Weights of a small mixture-of-experts language model, trained from scratch on English Wikipedia.
Training: a variant of Muon for the experts, 741M tokens, 5653 steps.
Below are experts of layer 3 (counted from 0) of a mixture-of-experts language model. Rows are named router (the router's row for the expert), gate (a neuron's input weights, with its number), up (a neuron's input weights, with its number) and show model dimensions 64-127. Each number is 50 + 15 x the weight over its row's rms, rounded and kept within 0 to 99.
After each expert's rows: a language model's description of what the expert responds to. This comes from a sample of Wikipedia text that the model never trained on.

# expert 47
router:41 37 53 56 25 38 43 71 51 78 45 42 43 33 30 60 48 78 46 19 58 33 54 60 50 60 57 58 71 67 42 65 32 27 22 23 31 77 64 64 30 59 51 66 24 44 41 43 39 46 41 58 71 61 33 51 49 56 55 50 39 42 72 33
gate0:35 56 48 59 49 59 57 59 47 50 55 38 62 35 69 69 20 36 31 64 48 41 62 70 54 56 49 78 39 29 53 51 71 65 40 34 49 42 41 67 49 63 46 66 83 41 46 37 63 51 59 62 66 53 32 46 65 32 30 34 61 76 56 28
up0:32 73 48 49 14 57 55 43 42 71 56 38 79 45 32 62 44 38 43 32 48 13 50 57 69 33 59 61 39 40 43 54 47 44 55 38 55 26 48 56 23 79 51 56 53 57 62 68 69 40 92 51 49 29 44 34 49 40 59 45 38 20 47 59
Forms of be and have, plus also and became, after a subject, such as was, is, been, has, plus app- word starts.

# expert 33
router:57 42 53 43 17 42 84 37 41 56 50 60 40 59 37 61 65 56 45 34 72 28 68 52 58 87 44 41 55 19 77 29 44 52 64 45 16 19 34 49 52 47 51 31 70 48 25 61 71 32 60 38 60 42 45 47 62 50 38 57 41 51 41 42
gate0:46 50 50 43 44 55 29 41 61 56 69 22 31 55 36 36 68 67 49 29 40 35 59 43 54 56 63 43 74 56 86 46 58 49 79 30 67 54 37 51 77 50 63 43 41 48 37 56 53 68 80 58 41 36 31 71 57 53 70 49 52 30 45 32
up0:48 70 61 28 42 39 36 64 50 77 14 47 68 70 51 61 11 52 49 72 56 72 37 56 53 45 28 67 45 15 46 72 49 36 53 62 52 43 47 37 61 51 46 73 53 23 33 42 25 64 28 35 78 37 44 37 47 35 46 52 80 57 39 68
Full stops ending sentences or abbreviations like p. and avg., decimal points in statistics such as 3.35, plus verb stems res-, cl-.

# expert 19
router:39 81 62 58 54 15 35 59 55 60 62 50 24 70 68 55 42 36 55 54 65 72 24 43 70 53 72 47 47 32 37 64 30 62 51 41 64 58 59 37 60 60 28 29 59 52 77 61 26 71 48 41 45 33 62 67 46 58 69 76 60 65 39 58
gate0:56 56 28 59 58 58 53 36 67 51 54 42 69 26 51 52 60 45 34 71 55 52 32 81 59 28 28 41 60 56 44 61 30 36 63 40 60 37 32 59 61 65 36 46 40 36 34 48 53 30 60 39 49 57 58 46 53 66 74 34 47 49 36 34
up0:34 47 30 28 61 34 20 42 72 61 49 34 88 51 53 51 28 58 34 24 51 61 60 76 52 56 56 28 25 55 34 52 49 49 65 31 21 71 73 45 60 43 42 36 55 18 49 71 51 48 54 52 58 34 49 94 65 47 55 43 69 52 41 57
Common nouns like year, time, life, well, and last pieces completing a word, such as fl-oater, marath-on, righteo-us.

# expert 23
router:62 45 42 82 65 30 42 13 47 20 49 46 60 52 66 74 47 61 58 49 40 54 54 39 43 64 45 72 62 68 73 50 54 50 35 51 55 45 36 38 78 49 46 30 75 55 37 56 52 37 40 54 64 54 40 27 47 68 41 50 67 71 57 61
gate0:53 73 74 64 54 53 67 28 32 71 57 46 21 66 45 67 56 50 76 80 80 77 38 38 81 30 63 33 70 33 59 45 39 42 77 61 74 44 56 63 73 27 68 53 89 54 39 41 42 23 50 64 78 27 36 35 55 60 52 49 51 44 43 82
up0:42 46 55 72 54 41 73 47 60 38 53 45 46 56 49 50 63 59 65 54 21 59 45 67 34 58 83 72 57 60 56 46 32 42 38 38 54 49 41 57 56 31 77 65 44 37 33 33 42 51 40 13 54 28 41 30 47 85 55 24 49 44 67 58
Opening quotation marks, hyphens and dashes, plus lone letter pieces inside words such as Codici-l, ido-l, Leg-al.

# expert 13
router:63 65 53 40 46 48 39 38 66 55 33 51 58 47 71 59 24 51 62 50 40 67 47 48 39 60 43 43 56 18 62 37 36 48 76 30 62 43 61 46 40 67 44 49 49 34 79 64 37 75 40 59 45 45 34 33 52 15 38 37 47 46 36 36
gate0:72 58 34 36 51 59 58 57 52 62 40 65 33 84 50 63 45 33 63 51 51 42 66 53 63 54 36 69 54 44 55 40 52 30 51 52 48 29 29 61 45 51 67 72 77 39 69 36 42 54 40 34 65 64 41 56 61 29 49 22 77 49 65 60
up0:73 45 32 57 49 58 55 58 12 53 55 30 41 37 54 58 63 73 53 42 45 44 44 60 41 53 52 35 63 74 55 55 47 39 32 47 42 71 50 33 42 36 36 31 31 53 38 72 63 47 52 64 47 54 89 70 33 54 21 72 31 64 64 34
Inner word pieces like ub in publish and republic, est, up and th, plus nouns such as part, end, top, Group.

# expert 36
router:38 47 20 47 51 70 52 77 49 44 47 38 57 51 40 51 28 65 24 68 69 50 59 56 34 34 56 75 43 59 31 84 75 38 54 43 46 44 52 50 59 37 66 58 35 62 24 50 69 33 59 58 44 61 46 53 49 38 64 38 68 44 45 34
gate0:45 74 63 55 42 38 41 47 20 49 65 55 73 36 38 73 38 56 53 53 58 46 61 53 48 36 54 70 37 57 31 50 61 69 47 60 54 50 61 27 33 46 50 38 43 47 57 57 28 61 45 60 39 52 73 99 59 42 77 61 50 34 25 59
up0:63 80 47 55 20 14 56 60 52 25 56 45 51 52 73 27 54 42 56 58 52 37 23 53 55 38 42 60 69 35 36 38 31 48 48 58 45 59 45 39 42 70 53 48 50 68 72 58 58 63 50 57 46 31 60 48 69 29 94 55 48 65 29 37
First syllables of capitalized names and words, often after a pipe or dash in lists, such as Bro-mmapojkarna, Mol-dova, Ivan-ović.

# expert 24
router:46 29 55 65 44 47 62 46 66 41 25 48 63 54 78 37 34 66 41 33 72 51 60 39 36 61 48 67 37 62 69 39 32 31 75 56 54 57 51 43 49 63 57 46 55 46 65 63 72 46 77 26 33 62 66 34 56 40 32 56 52 40 32 74
gate0:43 46 53 48 75 72 51 40 35 59 60 58 47 48 50 51 39 32 64 40 51 69 66 87 61 74 46 48 38 60 31 37 40 39 47 55 50 76 25 34 68 83 81 11 63 35 55 65 73 71 71 43 46 56 72 47 59 53 62 30 55 39 37 58
up0:54 63 52 41 43 36 51 59 46 47 37 44 70 47 58 36 69 69 59 51 40 46 53 32 35 24 67 53 55 35 59 72 51 53 38 49 54 24 77 61 21 37 16 93 44 52 39 44 18 39 18 60 81 36 38 63 34 46 24 62 52 61 88 43
Line breaks in infobox-style lists and unit symbols after numbers, such as km, kg, cm, ′, ″, UTC.

# expert 43
router:66 41 63 62 51 57 76 37 69 55 45 55 31 48 40 31 53 20 43 46 82 25 39 48 47 39 35 35 80 66 59 30 58 94 44 53 61 72 52 32 73 71 44 49 60 40 61 58 83 40 69 56 34 50 69 56 69 63 29 26 76 17 49 37
gate0:45 43 44 54 49 50 78 55 57 50 40 54 59 18 48 45 62 33 46 39 24 54 60 78 55 53 58 72 19 44 55 43 50 51 71 40 85 41 48 53 42 57 70 44 58 66 24 54 49 41 60 55 48 53 32 48 70 59 65 46 42 59 73 35
up0:23 49 49 61 71 52 57 58 62 64 37 45 33 42 87 84 71 64 53 62 26 28 80 13 62 80 45 78 53 49 64 70 59 50 93 69 46 55 47 65 76 42 59 24 50 55 20 35 39 48 23 48 29 55 61 75 65 51 70 35 63 76 88 60
Four-digit years, often opening a table row or inside citation parentheses, such as 2004, 1980, (2003), (2009).

# expert 29
router:61 71 61 36 63 68 30 41 75 23 38 76 50 41 37 50 51 42 20 48 46 60 40 57 67 61 35 38 42 28 53 59 47 67 72 37 49 33 42 46 41 59 43 57 45 48 30 69 46 18 40 62 39 60 48 65 32 56 80 56 59 44 70 27
gate0:43 40 51 51 60 64 46 48 44 66 37 47 66 22 65 51 61 31 42 38 33 27 46 44 45 62 80 42 50 59 34 49 55 66 63 48 27 45 38 51 36 46 54 57 38 73 65 54 62 37 64 63 64 55 66 63 54 44 61 43 64 52 36 46
up0:83 67 42 54 68 57 49 36 53 32 50 21 38 50 52 32 57 53 56 49 61 49 57 35 61 42 72 48 44 52 71 28 36 54 59 33 45 46 73 24 79 52 33 36 43 55 84 38 49 53 70 61 36 37 72 64 33 64 35 45 61 45 53 25
Geographic and name words such as United, South, North, West, St, York, Park, County, John, often starting multiword proper names.

# expert 37
router:66 49 56 39 58 39 27 34 47 50 41 72 82 52 29 39 44 46 45 29 78 42 63 56 66 41 23 47 31 20 58 43 32 31 55 56 35 54 64 51 79 19 53 38 44 88 71 78 26 33 41 71 22 65 60 44 67 17 32 45 49 29 69 41
gate0:67 39 57 51 37 42 58 49 57 49 31 31 51 55 72 80 66 46 49 63 45 57 71 71 59 63 68 67 34 51 49 42 88 46 50 41 43 43 40 63 50 52 35 77 38 71 55 37 63 42 50 34 49 76 99 51 48 54 48 43 66 67 59 45
up0:74 28 47 68 43 33 62 43 54 37 50 47 39 47 69 76 57 29 63 76 60 66 75 51 58 47 28 52 76 25 46 34 75 46 51 52 52 30 67 52 92 28 38 38 75 41 57 71 65 44 71 30 42 55 67 57 66 45 54 51 76 42 16 55
The determiners the, The, his, their, its, her, this at phrase starts, often after of, in, at ("At his death").

# expert 22
router:60 62 64 49 83 64 57 36 43 46 86 70 43 49 52 60 39 14 49 67 27 62 42 51 52 56 64 58 50 47 58 29 61 50 69 36 49 43 54 25 52 60 53 55 55 61 55 41 67 55 55 49 57 49 29 58 70 72 49 61 68 60 59 52
gate0:43 50 47 33 58 56 19 54 57 49 61 23 35 55 72 70 75 50 43 19 63 37 15 49 50 88 48 69 56 48 62 46 48 53 60 41 50 59 45 73 64 65 68 62 22 37 65 45 66 61 32 41 29 53 31 32 42 58 67 83 31 81 74 47
up0:57 46 54 30 30 52 20 43 59 46 21 26 53 51 65 84 18 58 24 51 75 50 63 51 19 63 34 63 58 36 54 28 60 47 63 35 40 37 45 62 66 50 14 55 59 44 60 43 70 65 43 39 50 69 54 53 63 58 65 40 75 47 75 40
Hyphens in table divider rows like |---|, list bullets at line starts, and hyphenated names such as Al-Shehri.

# expert 0
router:32 33 55 78 30 56 37 45 69 39 60 40 33 53 45 61 34 68 40 81 57 52 56 57 38 40 50 41 51 70 45 78 52 33 61 62 31 38 53 38 32 17 38 51 58 38 45 29 69 74 64 25 48 72 50 55 46 21 53 54 67 34 46 41
gate0:30 51 27 67 40 70 65 52 47 36 30 51 61 50 63 69 55 32 36 55 36 36 49 40 40 58 55 23 44 66 36 29 71 60 61 44 38 53 36 34 42 48 68 52 36 43 67 58 56 33 44 52 34 33 44 41 71 49 49 56 30 39 56 42
up0:62 52 40 48 57 41 26 57 58 68 53 61 62 44 45 39 53 53 42 24 95 83 40 33 52 43 62 60 64 64 60 63 44 32 57 30 42 52 58 78 72 64 24 55 33 50 34 49 50 61 62 52 64 56 80 32 11 54 58 71 47 74 53 59
Single capital letters opening codes, abbreviations and names in tables and lists, such as country codes ITA, DNS, IFK Östersund.

# expert 34
router:26 42 42 50 47 56 50 54 70 34 51 74 70 36 55 72 48 77 40 67 44 50 43 35 56 74 35 51 26 56 56 55 72 25 45 22 38 59 59 42 55 40 43 44 15 28 52 21 64 36 28 33 47 53 64 54 49 64 71 33 68 50 46 29
gate0:61 17 83 66 42 80 54 59 47 43 63 67 69 48 37 50 71 52 52 76 40 63 49 48 59 35 48 52 37 36 64 38 55 64 12 53 64 43 51 31 34 51 62 56 28 48 50 32 28 39 97 49 49 67 50 33 33 64 22 52 50 60 34 49
up0:49 40 64 31 45 43 46 83 57 36 68 18 35 39 72 49 26 35 89 59 51 52 52 58 59 21 27 49 65 51 61 45 68 47 58 48 81 78 48 56 42 41 45 54 57 41 55 57 46 75 52 52 62 21 39 58 49 50 42 55 60 39 86 30
Word pieces like War, Man, Men, New, ce, ron, in phrases such as World War II, Men's, perceive, on-demand.

# expert 17
router:76 40 56 53 44 46 35 47 47 61 38 32 57 52 51 16 54 53 43 54 61 28 60 76 41 92 44 71 56 39 35 63 43 63 25 33 38 47 37 45 54 54 79 71 44 78 53 55 55 29 25 64 57 58 27 52 24 52 60 50 49 35 43 41
gate0:52 58 57 62 66 39 44 89 68 66 72 39 51 67 39 16 48 59 66 37 55 33 55 20 44 27 30 47 40 40 47 50 58 42 43 33 62 57 73 52 46 25 17 48 59 53 57 65 17 59 60 61 43 34 72 93 58 55 49 44 55 44 43 60
up0:51 68 45 43 49 28 30 64 39 73 54 66 49 35 41 39 56 38 36 78 50 22 58 77 55 74 37 58 40 67 60 58 58 43 36 60 52 32 51 57 33 23 75 44 38 18 58 78 74 60 47 96 66 36 34 46 45 41 74 71 60 68 54 30
First names like John, William, David, the word as ("acts as", "as assistant"), apostrophes, and name pieces like Ced-ric, Fab-ric-ius.

# expert 28
router:21 60 54 54 37 32 50 43 41 54 67 43 26 35 40 56 76 47 34 59 16 71 30 60 68 05 54 54 56 61 41 60 48 26 49 42 43 58 44 71 51 72 44 38 19 35 43 43 34 47 35 55 52 74 61 64 51 47 39 47 55 62 53 69
gate0:46 87 54 39 40 36 78 37 33 17 68 43 54 56 48 36 32 43 53 44 54 57 34 65 64 45 51 52 37 33 50 31 49 61 39 45 47 35 44 56 47 36 37 47 61 33 16 35 45 55 52 45 75 35 46 35 40 58 53 43 68 41 50 62
up0:31 49 28 28 48 63 65 62 36 58 68 60 41 46 46 54 39 93 51 30 29 45 48 35 72 42 44 39 54 34 60 51 39 50 59 49 50 64 54 53 55 20 27 18 40 61 53 57 30 42 51 62 40 48 72 64 54 32 24 23 34 70 29 44
Subject pronouns and auxiliary verbs in running prose, such as he, they, it, is, was, has, not, plus plural endings like -es, -ties.

# expert 26
router:33 36 32 58 41 90 42 42 34 37 32 35 43 31 52 63 70 58 70 67 32 37 46 36 61 23 52 55 34 71 52 59 66 30 27 60 40 56 22 58 57 49 39 53 45 39 52 38 93 41 50 66 54 33 33 53 51 59 59 61 46 38 58 38
gate0:38 55 23 68 51 38 40 31 28 44 46 42 56 39 12 49 50 22 37 48 40 69 55 45 68 45 45 30 19 53 60 46 62 54 40 44 71 41 70 66 32 66 48 60 66 19 49 12 66 49 55 91 51 47 46 45 53 22 55 31 64 38 42 37
up0:30 78 65 32 33 58 64 47 45 45 76 42 65 37 33 45 49 52 42 63 44 43 42 52 45 70 46 93 54 68 36 52 51 17 39 35 52 45 43 44 67 38 54 38 52 48 43 54 30 60 65 51 38 19 54 49 54 51 33 57 36 57 34 73
Short consonant-vowel pieces inside words and names, such as ha in behalf and Martha, na in Gymnastics, ipa in participating.

# expert 5
router:67 89 54 53 54 73 34 46 37 46 49 31 53 60 66 42 48 30 62 40 73 65 50 26 40 43 36 39 71 40 63 62 31 52 69 65 57 41 44 65 66 46 60 47 54 43 46 58 53 46 76 37 52 67 51 33 28 28 50 68 54 28 41 33
gate0:31 44 78 50 39 64 33 39 28 62 49 72 49 58 53 46 58 37 61 70 74 21 62 68 61 35 18 56 66 48 53 61 65 46 63 52 21 54 69 52 53 43 22 33 50 29 84 47 25 75 36 63 72 32 34 63 62 66 53 32 64 86 63 43
up0:37 47 78 61 45 72 40 71 66 53 37 40 69 58 30 71 60 56 46 48 72 29 53 20 48 51 63 45 51 43 65 69 49 70 62 31 47 46 65 58 58 50 41 45 38 43 71 37 46 65 43 70 60 22 59 32 64 59 54 23 64 51 38 98
Single capital letters and short letter pieces inside names and rare words, such as Ty-nd-all, Har-ney, ri-fl-es, catalogue codes like 2008 YS.

# expert 8
router:46 47 45 47 37 41 53 48 43 49 43 72 77 45 60 34 30 57 43 72 26 53 45 82 64 27 56 38 56 78 56 43 44 60 75 46 19 68 64 41 54 61 38 27 44 52 39 35 38 49 65 35 30 52 65 47 29 60 50 64 68 86 19 61
gate0:54 58 40 53 54 47 44 80 73 76 50 73 54 57 34 44 71 60 39 50 45 34 48 65 61 47 39 63 42 67 47 41 50 52 40 30 52 59 66 48 60 53 40 57 32 75 56 77 53 43 62 56 41 33 31 70 52 68 78 48 69 65 64 54
up0:39 47 59 42 47 36 54 49 48 77 60 55 82 59 52 06 48 64 52 43 40 34 51 87 52 57 70 51 28 64 46 56 75 34 34 69 71 56 64 43 42 33 48 50 52 26 66 45 29 44 52 64 33 38 49 45 36 89 43 41 61 70 77 56
Middle pieces of longer Latin-derived words such as ti, qu, pt, lit, as in Eurosceptics, vote-splitting, eclectic, catalyzed.

# expert 18
router:49 20 41 64 35 42 61 69 62 74 63 67 57 40 47 40 22 68 55 13 75 70 38 36 39 34 43 34 45 34 53 58 85 51 50 40 56 44 61 48 73 65 43 79 50 42 21 29 54 36 45 53 61 38 62 27 32 62 49 32 43 37 62 57
gate0:39 11 53 88 59 56 65 56 46 71 37 54 64 49 31 40 64 75 42 26 28 55 49 42 45 22 56 62 58 49 26 73 55 35 46 32 32 50 69 45 60 42 61 42 57 46 63 49 21 74 76 18 21 66 31 43 52 22 29 27 75 50 65 58
up0:74 51 74 59 53 59 48 46 37 61 57 43 34 26 81 40 55 48 56 73 74 34 41 53 56 41 40 46 29 36 36 48 65 50 23 59 66 21 27 38 40 22 36 64 48 63 34 71 73 30 61 59 54 51 55 70 65 35 69 49 49 41 69 47
Equals signs in wiki section headings like ==Charts== and ==Track listing==, plus See in See also and colons.

# expert 7
router:52 73 56 35 52 76 55 43 51 18 48 44 53 29 34 45 66 33 49 32 32 33 44 52 40 52 58 18 36 37 45 51 71 76 43 54 37 66 45 70 67 94 52 61 73 65 57 52 57 68 48 70 62 31 52 58 82 72 68 46 56 43 32 26
gate0:32 47 19 22 38 53 93 28 58 52 54 67 47 58 58 51 54 49 40 39 33 63 78 64 64 74 66 47 45 67 48 49 72 65 50 55 53 45 65 43 42 63 47 60 48 57 57 45 28 54 32 58 76 34 53 70 30 51 65 50 50 63 55 27
up0:25 38 52 31 31 46 52 61 55 71 64 43 48 48 46 62 48 38 65 18 34 13 53 32 66 43 48 47 38 35 52 14 55 68 38 59 34 48 53 83 19 50 50 35 29 67 56 59 20 47 78 45 66 25 67 74 37 31 68 62 55 54 42 50
Commas closing an introductory date or clause, such as Born 4 May 1765, or On 30 December 2020, plus month names.

# expert 31
router:64 52 31 34 26 34 68 54 39 45 65 56 31 44 76 20 57 52 46 46 71 45 48 81 47 36 44 59 39 72 54 75 46 66 54 42 44 56 44 42 30 30 47 32 78 29 47 59 36 31 71 69 17 34 25 55 38 52 28 44 43 40 49 63
gate0:53 81 52 35 40 59 65 49 50 42 31 60 52 59 45 41 49 68 79 52 39 66 43 49 49 49 57 51 43 30 35 53 66 49 63 61 44 59 60 51 49 61 60 38 38 40 67 45 53 58 66 49 36 56 34 52 60 31 52 33 60 36 89 39
up0:78 51 61 44 56 71 53 70 32 42 44 42 73 41 66 57 70 47 65 60 29 55 58 67 43 36 85 43 22 49 50 29 26 51 62 42 61 22 41 38 37 35 40 71 52 30 94 52 56 70 67 36 33 82 33 35 56 63 39 52 37 32 72 49
Nouns naming organizations, places and events, such as Cup, School, season, election, film, plus inner pieces of proper names.

# expert 3
router:63 70 74 56 25 63 71 61 66 56 61 44 48 51 32 66 59 49 55 49 42 62 37 48 85 59 57 34 26 23 50 32 49 45 34 81 52 55 66 72 62 51 71 67 36 90 55 37 36 41 22 67 36 30 48 33 71 74 71 43 42 43 59 42
gate0:32 37 60 51 42 40 47 59 50 36 28 46 37 50 26 58 35 43 43 51 64 59 62 71 54 52 70 44 60 42 56 68 44 30 53 41 70 58 63 51 74 43 82 51 28 65 35 55 34 59 60 73 43 46 60 54 35 78 13 56 36 22 34 56
up0:48 36 27 54 44 61 51 43 68 36 42 46 24 42 31 50 64 55 57 49 35 80 60 64 33 60 60 76 51 34 18 48 60 73 44 81 48 49 37 56 56 47 51 56 49 67 35 53 34 87 39 70 33 92 50 72 80 53 38 60 55 34 68 39
Conjunctions, relative words and commas joining clauses in running prose, such as and, that, which, but, to, or, plus following the.

# expert 42
router:74 48 39 51 49 36 72 33 62 55 29 47 55 61 58 36 51 39 24 40 56 56 33 44 32 37 52 80 43 88 33 57 69 62 37 56 83 26 35 43 67 37 59 30 50 68 34 74 33 65 65 46 39 53 19 57 71 58 40 55 46 49 28 46
gate0:23 45 32 66 21 58 36 56 57 32 54 37 34 33 43 88 49 58 47 70 27 50 27 09 58 74 50 29 76 50 31 62 26 49 54 50 41 34 70 42 69 53 36 47 40 59 46 50 52 41 47 55 58 34 70 63 23 53 70 57 52 40 52 18
up0:50 55 63 49 40 64 53 41 67 24 62 44 46 22 50 65 57 33 20 44 27 53 37 13 32 72 60 30 61 51 49 40 46 43 66 52 41 30 71 48 60 51 48 44 64 65 57 58 54 21 35 49 51 35 67 68 34 73 86 57 54 30 64 39
Standalone numerals in tables, stats and career lists, such as 1, 2, 0, 18, often between pipes, dashes or slashes.

# expert 12
router:18 37 38 37 40 58 64 11 47 60 43 50 29 26 42 41 59 68 59 72 66 37 65 29 71 57 30 17 49 49 61 39 26 52 49 57 66 73 61 49 74 47 39 40 52 50 67 58 31 62 49 49 41 57 51 50 69 46 42 32 51 59 49 27
gate0:25 70 30 31 68 53 44 26 64 53 44 76 50 51 60 37 60 48 26 43 53 46 58 49 51 55 68 66 53 33 46 47 54 26 57 40 49 57 84 62 49 77 81 41 76 74 40 50 62 65 40 52 77 73 61 32 50 54 68 64 68 53 81 75
up0:25 59 75 41 49 60 16 54 67 58 37 63 62 62 50 62 39 34 57 73 41 63 56 50 64 67 37 68 47 61 69 61 31 68 69 44 39 72 40 42 66 65 72 74 55 29 50 45 41 45 45 64 63 52 34 30 30 66 61 61 56 41 58 77
Line breaks after sentences, headings and table rows, plus sentence-opening pronouns and adverbs such as He, It, There, However.

# expert 25
router:52 56 66 52 61 38 58 62 50 46 73 53 43 66 75 38 53 39 53 37 31 65 44 73 59 58 41 28 68 62 60 40 52 61 63 39 55 61 69 29 42 49 32 43 77 46 49 34 18 52 27 68 49 66 59 42 55 32 73 57 50 56 37 41
gate0:59 37 38 43 25 24 56 59 65 11 63 32 36 56 64 50 41 61 46 65 73 34 53 54 29 60 08 73 41 43 46 42 59 50 44 43 68 28 37 49 55 63 39 58 68 42 60 62 29 44 57 48 74 41 24 42 63 47 54 38 42 64 46 44
up0:62 44 43 62 47 28 53 53 22 38 75 54 42 65 41 48 45 57 53 60 49 35 31 75 44 57 60 37 59 42 39 55 54 63 76 58 20 38 58 49 66 85 79 77 34 25 34 40 50 37 56 47 42 40 65 47 52 49 36 42 56 28 66 54
Noun endings such as -ance, -ment, -nt, -ation, and nouns like Total, Club, doctor, secretary, often in tables and headings.

# expert 27
router:18 57 43 71 64 49 61 56 59 31 30 63 39 56 57 48 44 78 51 18 47 59 79 80 38 61 72 70 25 58 34 72 52 49 50 27 24 50 42 41 34 48 39 20 40 78 51 46 40 36 47 23 28 40 68 48 49 59 54 58 53 16 62 53
gate0:79 54 49 43 64 68 53 58 81 73 62 70 44 65 53 50 36 57 28 33 39 70 64 83 48 34 34 63 38 59 55 68 65 77 73 54 40 58 20 53 52 62 62 44 47 52 64 46 24 45 43 41 52 56 90 57 52 57 43 48 48 26 40 53
up0:57 51 34 64 58 44 53 79 50 69 62 46 31 23 68 56 46 76 43 57 14 72 47 35 63 59 25 52 32 50 39 48 53 33 68 44 29 48 24 46 50 86 24 35 38 71 59 43 60 53 30 55 48 64 52 43 49 62 55 61 51 39 38 40
Inner pieces of technical, biological or medical words and Latin species names, such as pube-sc-ens, neova-sc-ularization, nit-rog-en.

# expert 20
router:74 63 58 38 15 38 51 63 55 82 21 58 38 73 45 62 54 53 33 48 59 53 41 49 53 63 72 60 70 34 68 34 36 35 37 86 80 57 63 63 55 23 43 62 53 34 55 92 11 59 73 41 63 46 52 41 63 51 37 50 38 31 49 79
gate0:64 59 74 56 20 83 51 61 67 63 58 57 60 53 17 43 44 36 59 52 56 45 49 38 51 48 40 58 55 46 51 44 31 60 44 49 51 37 55 43 58 40 51 62 33 28 33 22 60 33 62 64 45 53 40 23 99 34 60 26 62 60 36 57
up0:66 45 43 47 43 36 45 31 52 52 52 77 83 23 70 50 29 44 59 57 37 62 36 37 50 48 57 48 43 68 57 67 31 71 48 03 37 47 38 40 42 53 45 47 43 32 36 53 13 49 75 67 54 32 56 27 81 45 45 31 71 40 52 66
Quantity words and prepositions after articles, such as of, with, one, two, all, some, several, few.

# expert 16
router:35 39 32 56 85 64 71 45 68 30 68 50 61 36 55 36 58 30 59 53 32 57 42 32 10 77 27 56 80 53 41 36 48 62 29 46 64 71 43 43 58 33 33 71 68 27 86 52 74 38 64 47 79 71 41 48 61 39 26 51 18 68 68 48
gate0:49 54 33 39 51 68 25 44 49 68 45 68 52 46 52 42 69 19 28 50 39 42 22 38 49 49 45 27 55 56 67 57 37 41 64 51 33 50 64 46 39 57 45 49 67 54 42 58 37 56 71 29 85 76 21 35 52 59 71 59 52 35 20 53
up0:37 55 10 25 58 56 28 50 52 77 51 46 60 52 65 40 80 22 47 57 55 67 38 39 31 40 39 18 84 59 68 77 73 61 62 66 48 65 69 69 35 63 76 52 38 39 34 57 59 59 59 57 60 66 36 35 65 47 55 58 57 47 27 54
Table cell separators at row starts, list dashes, and credit words such as by, Preceded, born, and country codes such as USA, SWE.

# expert 41
router:69 72 28 41 32 78 44 51 63 53 33 57 54 67 37 54 69 45 72 67 34 43 48 68 45 78 44 87 61 44 26 36 34 53 51 68 55 47 55 61 33 26 29 46 73 43 58 61 77 64 87 63 76 55 69 87 38 57 51 71 43 68 63 66
gate0:44 62 32 45 40 39 69 25 53 50 60 52 33 47 75 26 47 50 53 52 28 60 56 39 58 29 57 47 41 34 32 82 17 85 46 57 53 62 39 07 50 73 36 28 54 40 61 27 43 25 34 31 57 61 30 24 51 56 49 73 52 69 51 41
up0:59 54 49 51 67 78 45 74 35 03 80 39 36 47 64 64 46 26 29 56 33 80 55 51 56 51 71 46 23 60 35 20 52 45 30 68 57 48 80 74 57 47 47 65 49 57 41 51 59 64 54 48 45 41 52 51 45 61 35 34 35 64 49 58
Prepositions such as of, in, for, to, from, with, on, by, after nouns or verbs and before the or a noun.

# expert 38
router:50 45 75 16 99 79 41 37 43 60 45 43 64 60 61 60 50 58 59 42 25 22 61 67 30 38 83 47 43 37 57 53 62 72 50 46 71 48 47 61 49 54 64 62 58 62 46 47 53 59 43 68 50 37 32 65 43 44 79 52 27 61 64 51
gate0:25 56 61 45 71 52 66 02 44 74 59 16 51 48 47 42 55 47 53 50 60 49 38 24 63 80 59 64 80 38 44 45 67 78 40 61 50 26 48 47 65 61 36 49 32 59 66 48 27 67 28 34 40 66 35 38 40 58 50 42 56 45 38 33
up0:50 41 42 70 31 53 63 80 40 36 44 50 69 71 10 67 30 74 58 39 65 48 57 55 43 38 33 51 33 47 34 31 49 50 47 73 42 58 41 71 50 81 30 58 55 36 54 39 20 23 31 57 51 54 43 45 43 51 60 83 70 36 32 47
Middle and final syllables of non-English proper names in lists and tables, such as ki, ka, ya, ić, in Hinojosa, Albuquerque.

# expert 40
router:45 36 67 41 66 41 70 32 67 37 43 58 40 67 66 67 67 51 28 33 56 45 42 34 30 24 71 48 29 60 39 35 60 62 50 32 59 58 29 36 47 56 61 11 34 61 29 46 42 68 56 19 34 39 17 51 59 66 37 50 38 32 32 65
gate0:48 48 23 36 33 62 59 22 64 68 26 58 39 48 57 55 60 58 17 27 40 42 63 52 52 60 69 64 43 64 58 49 62 67 29 29 47 33 43 52 48 66 67 37 44 69 58 41 34 43 62 65 67 53 22 61 39 49 41 57 46 48 64 44
up0:42 55 26 26 33 54 51 36 44 40 15 34 48 77 67 55 84 61 26 37 55 59 68 49 55 53 62 61 17 58 42 34 45 52 30 29 46 41 80 62 41 51 64 55 62 47 57 44 46 44 71 55 64 59 18 69 43 04 60 58 22 61 38 60
Number tokens in tables, scores, percentages and measurements, such as 65.79%, 43 km/h, 1912–13.

# expert 2
router:41 69 51 60 41 24 49 57 20 82 55 46 54 59 49 48 57 35 37 55 63 44 50 65 78 36 88 48 51 32 64 39 43 49 31 48 62 50 50 49 34 76 51 55 52 39 62 64 49 61 39 62 49 45 62 43 34 52 49 67 69 46 49 55
gate0:60 34 41 44 30 58 47 55 14 64 48 79 61 56 54 59 12 63 58 51 39 68 52 51 59 48 24 49 50 60 73 67 35 59 49 42 63 27 79 32 34 47 51 42 46 56 55 61 60 81 30 58 40 66 56 49 38 41 66 53 49 28 39 52
up0:42 64 39 70 44 45 48 64 44 69 35 45 53 51 58 30 45 40 54 34 69 33 42 42 51 34 79 28 46 68 31 58 92 48 40 64 41 69 54 85 48 31 60 53 59 33 39 79 37 52 31 44 54 38 53 48 49 92 38 50 59 30 81 25
Inflectional suffixes and whole verbs in narrative prose, like -ed, -ing, -s, -ly pieces and known, played, him.